Weights of a small mixture-of-experts language model, trained from scratch on English Wikipedia.
Size: 10 layers, width 128, vocabulary 13797, 36.1M parameters.
Experts: 32 GeGLU neurons an expert, a shared expert of 64 neurons.
Training: a variant of Muon for the experts, 651M tokens, 14169 steps.
Below are experts of layer 2 (counted from 0) of a mixture-of-experts language model. Rows are named router (the router's row for the expert), gate (a neuron's input weights, with its number), up (a neuron's input weights, with its number) and show model dimensions 0-127. Each number is 500 + 40 x the weight over its row's rms, rounded and kept within 0 to 999. Numbers have three digits each.
After each expert's rows: a language model's description of what the expert responds to. This comes from a sample of Wikipedia text that the model never trained on.

# expert 56
router:498481507527535437506565528516555541521574464526501445554494485511386568471449536563584524492473490446544533478520498505537484464499502452485511485572562435453518468478423507538492472510520464512471486567549551516557489578552492497469480442534504518437546574529471523451502483488434513571520546541457466485497518501535489510535530548456488488504524509570465519492402494481464448542572
gate1:536488459483497421509490529435476501528499490459559569546547535535477534523528458489507492458525415469499506401524492508424532581440541481454521585528415520451464522521376525540496459460478533506482492510513499505517549525478442507436487489511490474470491541446547520385505514505409580499479501500513487495491490539465522503559458535495497489542502484581509485509449441478549468524539
up1:519455514493518538495518557514535513463490546481578492513619517506483498489442452544540434396459542473534462502534483515514570478426571566449517506487456536425424503466474452546504449490562468543469502461543541456450449530552477501452529473495502534534499554485525518505460516517455457460520546518508419537473481537468430484523532520518494517512543483543480464463459523481560460605499
gate2:536488454507478440493543495496559513572510461546538412549443494488435541455499467480476504508529447544496551539531487509494509469477500532471573562459556468470468511456445472506481543519434493545495510572514532542559545556488536529493473583434572500530587588571505459524483528498480499527489487432489523516515532464504455517582505510475506454536483493573504583580452512508519518570482
up2:456489474487505532538460571477425523460538461515507558466550505455498524508460525484449479505515482457480411521495519453464484498518471455550409455546436513531507485539495432498509417441513532486562530428529478515461453465503479435503516480612465499438422449443484545481521470500489533441533533542500489464418516567483566496440460515516435567534526514484517437452530496462476493462500
Byte pieces of Japanese, Chinese, Cyrillic and Thai text, the piece "op" (electropop, Shop), and "of" after words.

# expert 20
router:537502481491534496475569499502502519499602494518436492473521495496429511510488534552534502495505502457458508447524512498559473494515464474487561550509487414510500462514490486578598492551451458509448417581467519578542446520507483542520506462522526520458537565608538486446485455506443497451523536500486445561452504541525486433518434516507448548545562540547515488459451495451514424519525
gate2:553467548517505431517555518455528449468563488523531506490474481510500500559537483506535571500444487469493494534488456527540591444535496448458445480494488449521571579510494456576468538542442480483452420504470509464544491506461484454548482518503580460511481511453430429486531514534479495504485521451489495512452553555467448505531534523491481432608390543473463473523521475488425486527482
up2:445568437476481520518444609545479507504435453501436510524477498473493509499498501451524453447465560497539494491518520493427424535444495553534528443518454528471460418499525498449501496464549533583563526443538465523420499481527545532487531524481429509438474494522570516514449483473535562510503481561471507541542421471480517470493450536492498509423564463512557448463473504529570487516529
gate3:462580460462499460535471517525513494495474602514499478531488503480408525471523506484451520574514499521498519467484492605521447441544498462494530467499585452583481504558501483472575511526414474482551450507499464530479514517496464547555551521476446480544500503503535499468511576524477533406585500487472498528458437539510563511471540491549471496549506465555511492501499402534465425540493
up3:549435487485520499449473526529464471490469413491559527446533447528510447503448555529490429460475461516504478470510468406535528550478479507497495571567483518414526521479485501487494508479500473417396476483567502465486532469490555503456434532550539501481452553445476541558532466475495529515429492495556399437502509525449538390495535512505506469507483473506453488481520469516476538573489
En dashes, hyphens, slashes and minus signs between numbers in scores, year ranges, ISBNs and sports tables, e.g. 25–20, 2014–2016.

# expert 2
router:485528485499531544495514489482555496523506497526473438481471449552438540433487540535592503493483502472528586497535525498482488494471492534473491507568533456434500547478457498527479442481486446503513480496575508505531503520474496552518541464487561457511571521549465457475506432463410515446592485513479462570492494534494504436558467585434473540513486519551565617465406480520504513555501
gate0:467519481456464559490466464459476507456533497533494434562445540472413465421523459520447567494498443519464470445490549530555487486464526504516481518527504503564486455484533512474466476485474498565473558523581488525469484515531516558584526463537522599523535533534556469510504530457467428418518488472507438542563511441556475516498387447427537499518521510486548516480447462537522516515495
up0:565452552555514488567541491476503524515504466521539521451452414430525485586501507504570450520537540424578483539537482479522501490504506461483485517452539510461540522540534492490549543446507457418487497531430467476490506515477410477431468528445478475449513504469460601455438474562548548552482542518507536484487518484448480533479547534572444538521488495485460461429522457464535544473484
gate1:522475547490468515553499543549530498482428452530560486567553483534397525472457460519570586481427518456455511485517521581446561462486501528505524498477515485482579466533425476520534466527464485503510410450515503579531516489517494604479485476447470424469491540562485429448464537506483576469496500504493493481540456490544551510484415504541466504495489524502491547499486469557546509529514
up1:516436593427533545534472509569579440412474489505507484559527481503408575466459489533571570518453534501461475527510542513447500483460508519493497490418538484500596448504458507503464494530489504507537451475461518542532489456477501573474497482484500422463543511580439452510466529468485499429497462517504497459587483522505465471543402510486480502500498520509457495470472534532578504491515
Nouns on crime, law, elections and medicine such as police, evidence, judge, votes, Senator, plus mid-word pieces like Ant-aly-a.

# expert 10
router:578550475488490488460503546450506464490570485498470462450525495528454484408528505507492532491528502449500544449501484600472414487480468493494509506583521455485531473516457461504589478433500479430405486480533460517498487537520478529503524507578537492432471521583517489459452398479484514472501513459437462539468486548468458482525527496473481531565534515531459590445482463481465465556552
gate0:488507484522556536498444454503544564467467540467522534552502532547532480496498473528529523460435528443538445481538403557535521441510493531561495510598518496548529544529502522464458517470501511493542538503478464511558461501516500445503613492518513559497463462502549542513526503504544562502541524531461466464462508531555518581425424510529382518489521560466448520471509530482461527408533
up0:574548520522488497454471481480539450585539496545591541578448526467484525526449534520499560534547496532462481581425509493482490504551488503535508439425535517469485521549508535499432507497459474531436455516414494435479522491512451422536468448418483499521515518546523468543448536527548514534473514485480537527506538482524401555433506473464459515529573465457514535532521488449499439512489
gate1:493550529415473419479554471533469489482474488483561466475497479479482482489527550526488514490440423549487478437505537576505464492552556496471554471480550479433553504497477483463571489437498530488544566421532568526520570488529521532519501613514485468447542534563569522469470487450491466487437420492519503546474527473522460525488516469449432514479449477548569475483517448490507458436509
up1:479540483462467456543612492540445472462566444456512484508505495486469515446508479508511486428431459453501533506451517452508491489565442478390484488471461558519488526538501469498488495506631515474540518511515524467561507550529512532517433518493458504452557443508484541460466486504536492500458461493490434480554461480463550485479550449480435540519434493535559500426550495473475424430501
Words right after in, at, from: articles the, a, his, and fixed-phrase words like order, addition, same, last, early, mid.

# expert 11
router:494488504519564522460449520460599529520504491527493491515485434551468497474456479559500560604500464457555541555483501548492475468522451486521494542482538401487525506523468474549527464517432462540452431491481501602516486487521505486482533480502579477492524542556506485469535464459473499513599493448460443520474487539542461444561438559438481485502525510506510616463483462499445455504494
gate1:436531561481459502522468498469547490476485517418494570431457457558525572545508450499493492497496487488550458496466440517479485488508541418455530524408575445471550559476433505442555465530594527535519477459484548549502510450502503524572519462521577460518519565554452476454501566452493478506489490451470545567502513519548446491506525546557497467509508542460534480534571514509502470493457
up1:476504476444471473516512568550508499519472526517541541501497469484495484516485495493576455501516444471439495522458459595379548501501472599442426462528496522482470509477465478470480471480499474553510455514462443419441469494542499522450446566537568486455479449460486424505570558525487509461469501492427531468423451473474518488480536500459465465537514518499486424539533593545505515499466
gate2:497502514553546525460493466479511460549477551540539439503531472522513528463497475531531539502510548461549495549561438499493540484491552439502502567507492459467512610495529506541558436550499529501537432496538504457460461442520515504519571483430505423592535504543586532506424489522491525430538525502507518519499391482439493425436487565535442512521533553481515461467488507501470565492494
up2:487489521521465454503487523460513580467577433524484505456472540471526485475481497504519459451485464546488572455505535458517462502536512517469506524483461539529506474477475519459500557507578471570508529496495512490566554499473539505501498470584551549488509475466380505537512542451459473584471451431595509468515551477535509546571494477380581498446487541533524481513560575489536498481484
Mid-row pipe separators in data tables (sports, election results), plus final pieces of personal names like -ey, -oy, -ay.

# expert 28
router:536496463547549481498537500472544505511513466533523424498553487566457547453440502503588506534536459447543524521544473505502483439504507469485561506613496487537478468516441539519586490432473400499435483484556484566496457506531522528463487484527472465405523518503500508483434434459453518522536502471479433545444533522480523451525495564495484517518523460564550541477501430512503424525556
gate1:501454497428557525526552454461531489531537450470452469548509590508578443482477496586498524555529486460508559549561468551454520485485519497515503484515415548497502469433437496446548519467457466568519568544532478566465462402503514459515570590540546528474522529528531474531523473465431459522535513498495458493464505543507524468524490574559483469531526498473515503440523465474461511532457
up1:497446497461493510438506499413487495520502518446497539477483531460548450447544497616472398441540456534587478556539527571507552420433537490439477551567460483458479563546431484468519560495526460464491493464524506486519481509448507526452484459435502532510480515573451478446513517500485524535453552558484546475546527511481523544533476543526521553477497467453524510533546547459484484515464
gate2:488510458517509476497473486502517554497491518499514467530504545417438540403503533479528490495522459512591412522549446523509519445532459486508525516586494482530515520484510457475480435516488454400542442542527548514494507499486555491451466506505551495490496535496528503574466511531471468566526433464475488611432439489464509571484470526463509534486488430412483500577509438428489528448476
up2:520436538451535486452499513432490466558499439577572464499531557522488540453474532502506438592456489474543517490499484501557567545489531409503498490463508433433510553512497542457504463481478510535536487476513519557415523494446449535551430502419490538487506519507468567463519502470536550529493526548480532531497410414452512498486537447569450546493493509466466521515451485528464477563486
Raw bytes of Chinese, Japanese, Thai and Arabic script, plus pieces of romanized Asian and other foreign names like Hong, X-iny-i, Narysh-kin.

# expert 13
router:522455486511514568529540522457606477490579488497473490461498443509427474476461542571567516526547455442512508466547504495581493488523506528429487500555494450496531502508472497574542433495479427471497502535537566524576494554551501497549493488463532472466567561519464494499517459438462484511576514502477478551470495535523535457521511574486454469589494511527503536465519496565469455471602
gate0:461503469426556546429500469550494539562472582437468472466497485438517456519469469530444496470526473554527528479449497552477514485517473526459492480562435520521537521480407528499474492448508414490521505526497488516506479541524491581516562488521475504523501524459527491427478585462527419506483499520489492478486436447625449528571422502548477524570481564502489560493489476495433504499501
up0:466528496431508509540556486509448526483559389526531492499476439511498507571444428530474572482514539508513475422487485512543502506542469499416484573483493476527508487559468417459482518594481491488461512490551470521479489566530584472516517436531583511513467516509481417437539473475490514508477566466552516437478531531458538494445494438492523500466483503473429480475497596544506498485459
gate1:525487540477442525470449529490516492505506440547519473459503486499510482534532494524483540535397423423523546479526556524583495456537487456512505533421479525439544505458394504494535532547470535518480446503549475477506492550547501427513555497516529501382472522557494436518521526478429430484548541601487485482500531504453497514537480506444503522558495540513490440547545509447457491446529
up1:483548516587519442524491513515452518496467486454525400543504491546451523493451564442478516473494586534484531416447464506409516508499481525537516476569465463505428467536621509554458468501480482529449528439507574491455505456491517529489427462553531532520508479480505517454518500535519581450463446495509508425497454499550474498464509523526482486456498489496575468487410460506512492520446
Final nouns of organization and event names, like Sports, Racing, Cup, University, College, Records, following a proper-name modifier.

# expert 38
router:523479471513535439439516500457546492466511537543504485508534479538423473454484550526554534515454521452552573432490497507496461440506455527482503589524459350456544525488476495512525477466482468504458434508561498552478479500496470530513540509488515533497485517614533480492489433479448432496510423441464442527472454506492427466540496470497495576513527487573486559482462489535520475559529
gate0:493488497552544504463533560490482471463514451524520487495522434513395506523476476502483465559474497544533538441568463499439555453466505388571452516573452399443616534491403495482517461508477477492527546472541486496521507487499435517542586451452532561527471509465516514522472472465575512453493558506479487510490466412526505464443503530508506515484508484517500492478485544513518550516538
up0:496476496490526514490461429551570494485512562503461516476512627463573525493499524502500494482501541504460486509423504538520428562509506565437540441477520551586448492477579479422432561470587504494512473530468534517477489499475517495459429496479457425490550435482493496487578509464510526498481488464518540552518527527508454458434519499533468505530473498447486488475588488458481424455454
gate1:527472530506560477524458520479475543441527551462488464472540460456460576540491447524481537561468513436583499467471542528461491397554486508497522521542539477425541426429517541533493458447476462496557485434526454523512492488496515520523538480511434501547457476484486512501528412578491469385520424424555491520511467470468533483469533453487525541461487502563429491477491491466457518502506
up1:538584503544517574521503513448478476542401460512509473474465548558534444429525527513537470504508436506484507557520487492503503596465571515511495456514460551517433528524564463550500612529531566491481527548495530501452499524520510532562487492453555480406460555516494506565497539475510515580489510519515476533517474442489495542526444481462415505468501485462541538496535505561543544434501
Scattered tokens in election result tables and prose: table pipes, year digits, "the", "a", and suffixes like -able, -ary.

# expert 32
router:533433480509541494458509518483565484508577561521480504513470487535506519462440540544589505544482472404505505493477558497522488414503419445488545521537477424536490497479493526539531418451474493457464410598506520508535514537563460481525506442450489507492554469584482449500498455503477482528574534520431471523468495492540488498491455490514499538552569453530519552507420500518539451463534
gate1:529552487448528570521480542505546452391466489463569526483493506483491493563530428519500482429471481473565476447498468502546471497544494502482501535478530442507489467468546466557509479463508477474487468493478618461511464521445513550456491533451562460498508533481441475475374522462501411483573517552539414530483494552509502553485541508441494484499451527544456455548546521520512526544520
up1:460520530511517485481487492541565551501572516493486530604522500515537497434538518585501455513497467504477499557464454465547514521527517476463481535446476496585464535476419468546474454509519485502500474495539514512478504442574499457567496492539519572530505551530516550520571524498513560490499435546530491485567476511539403508511559556461599490460514537403569473570533528472511464456482
gate2:460476490545536418427478547491437528517528510508504504472449532553488507514467502522515439531537473483499485461503512534457481499539431506528507515494522494488538488531521437525467413448496578451414510336473510502466459513483529500462471536519444505466477502495493544431544498564562507514458536486447551462450455452490503437499471493497479411534457433493490488494461577447451446522542
up2:454491462567536461469481508467507576525527486469449508492481556534478477444495458513524459521501474488552455497526534432438538541540472465466487567500489504461529469473520402503499414409488572458464473455506508535526485525528442526408520499544455564446488504477469505475617488532521539498504562500460531441468504507495499449522437468487528463443448440511488518508507550379489506474537
The word "the" or "The" after verbs, prepositions or at sentence start, as in striking the, beat the, The building.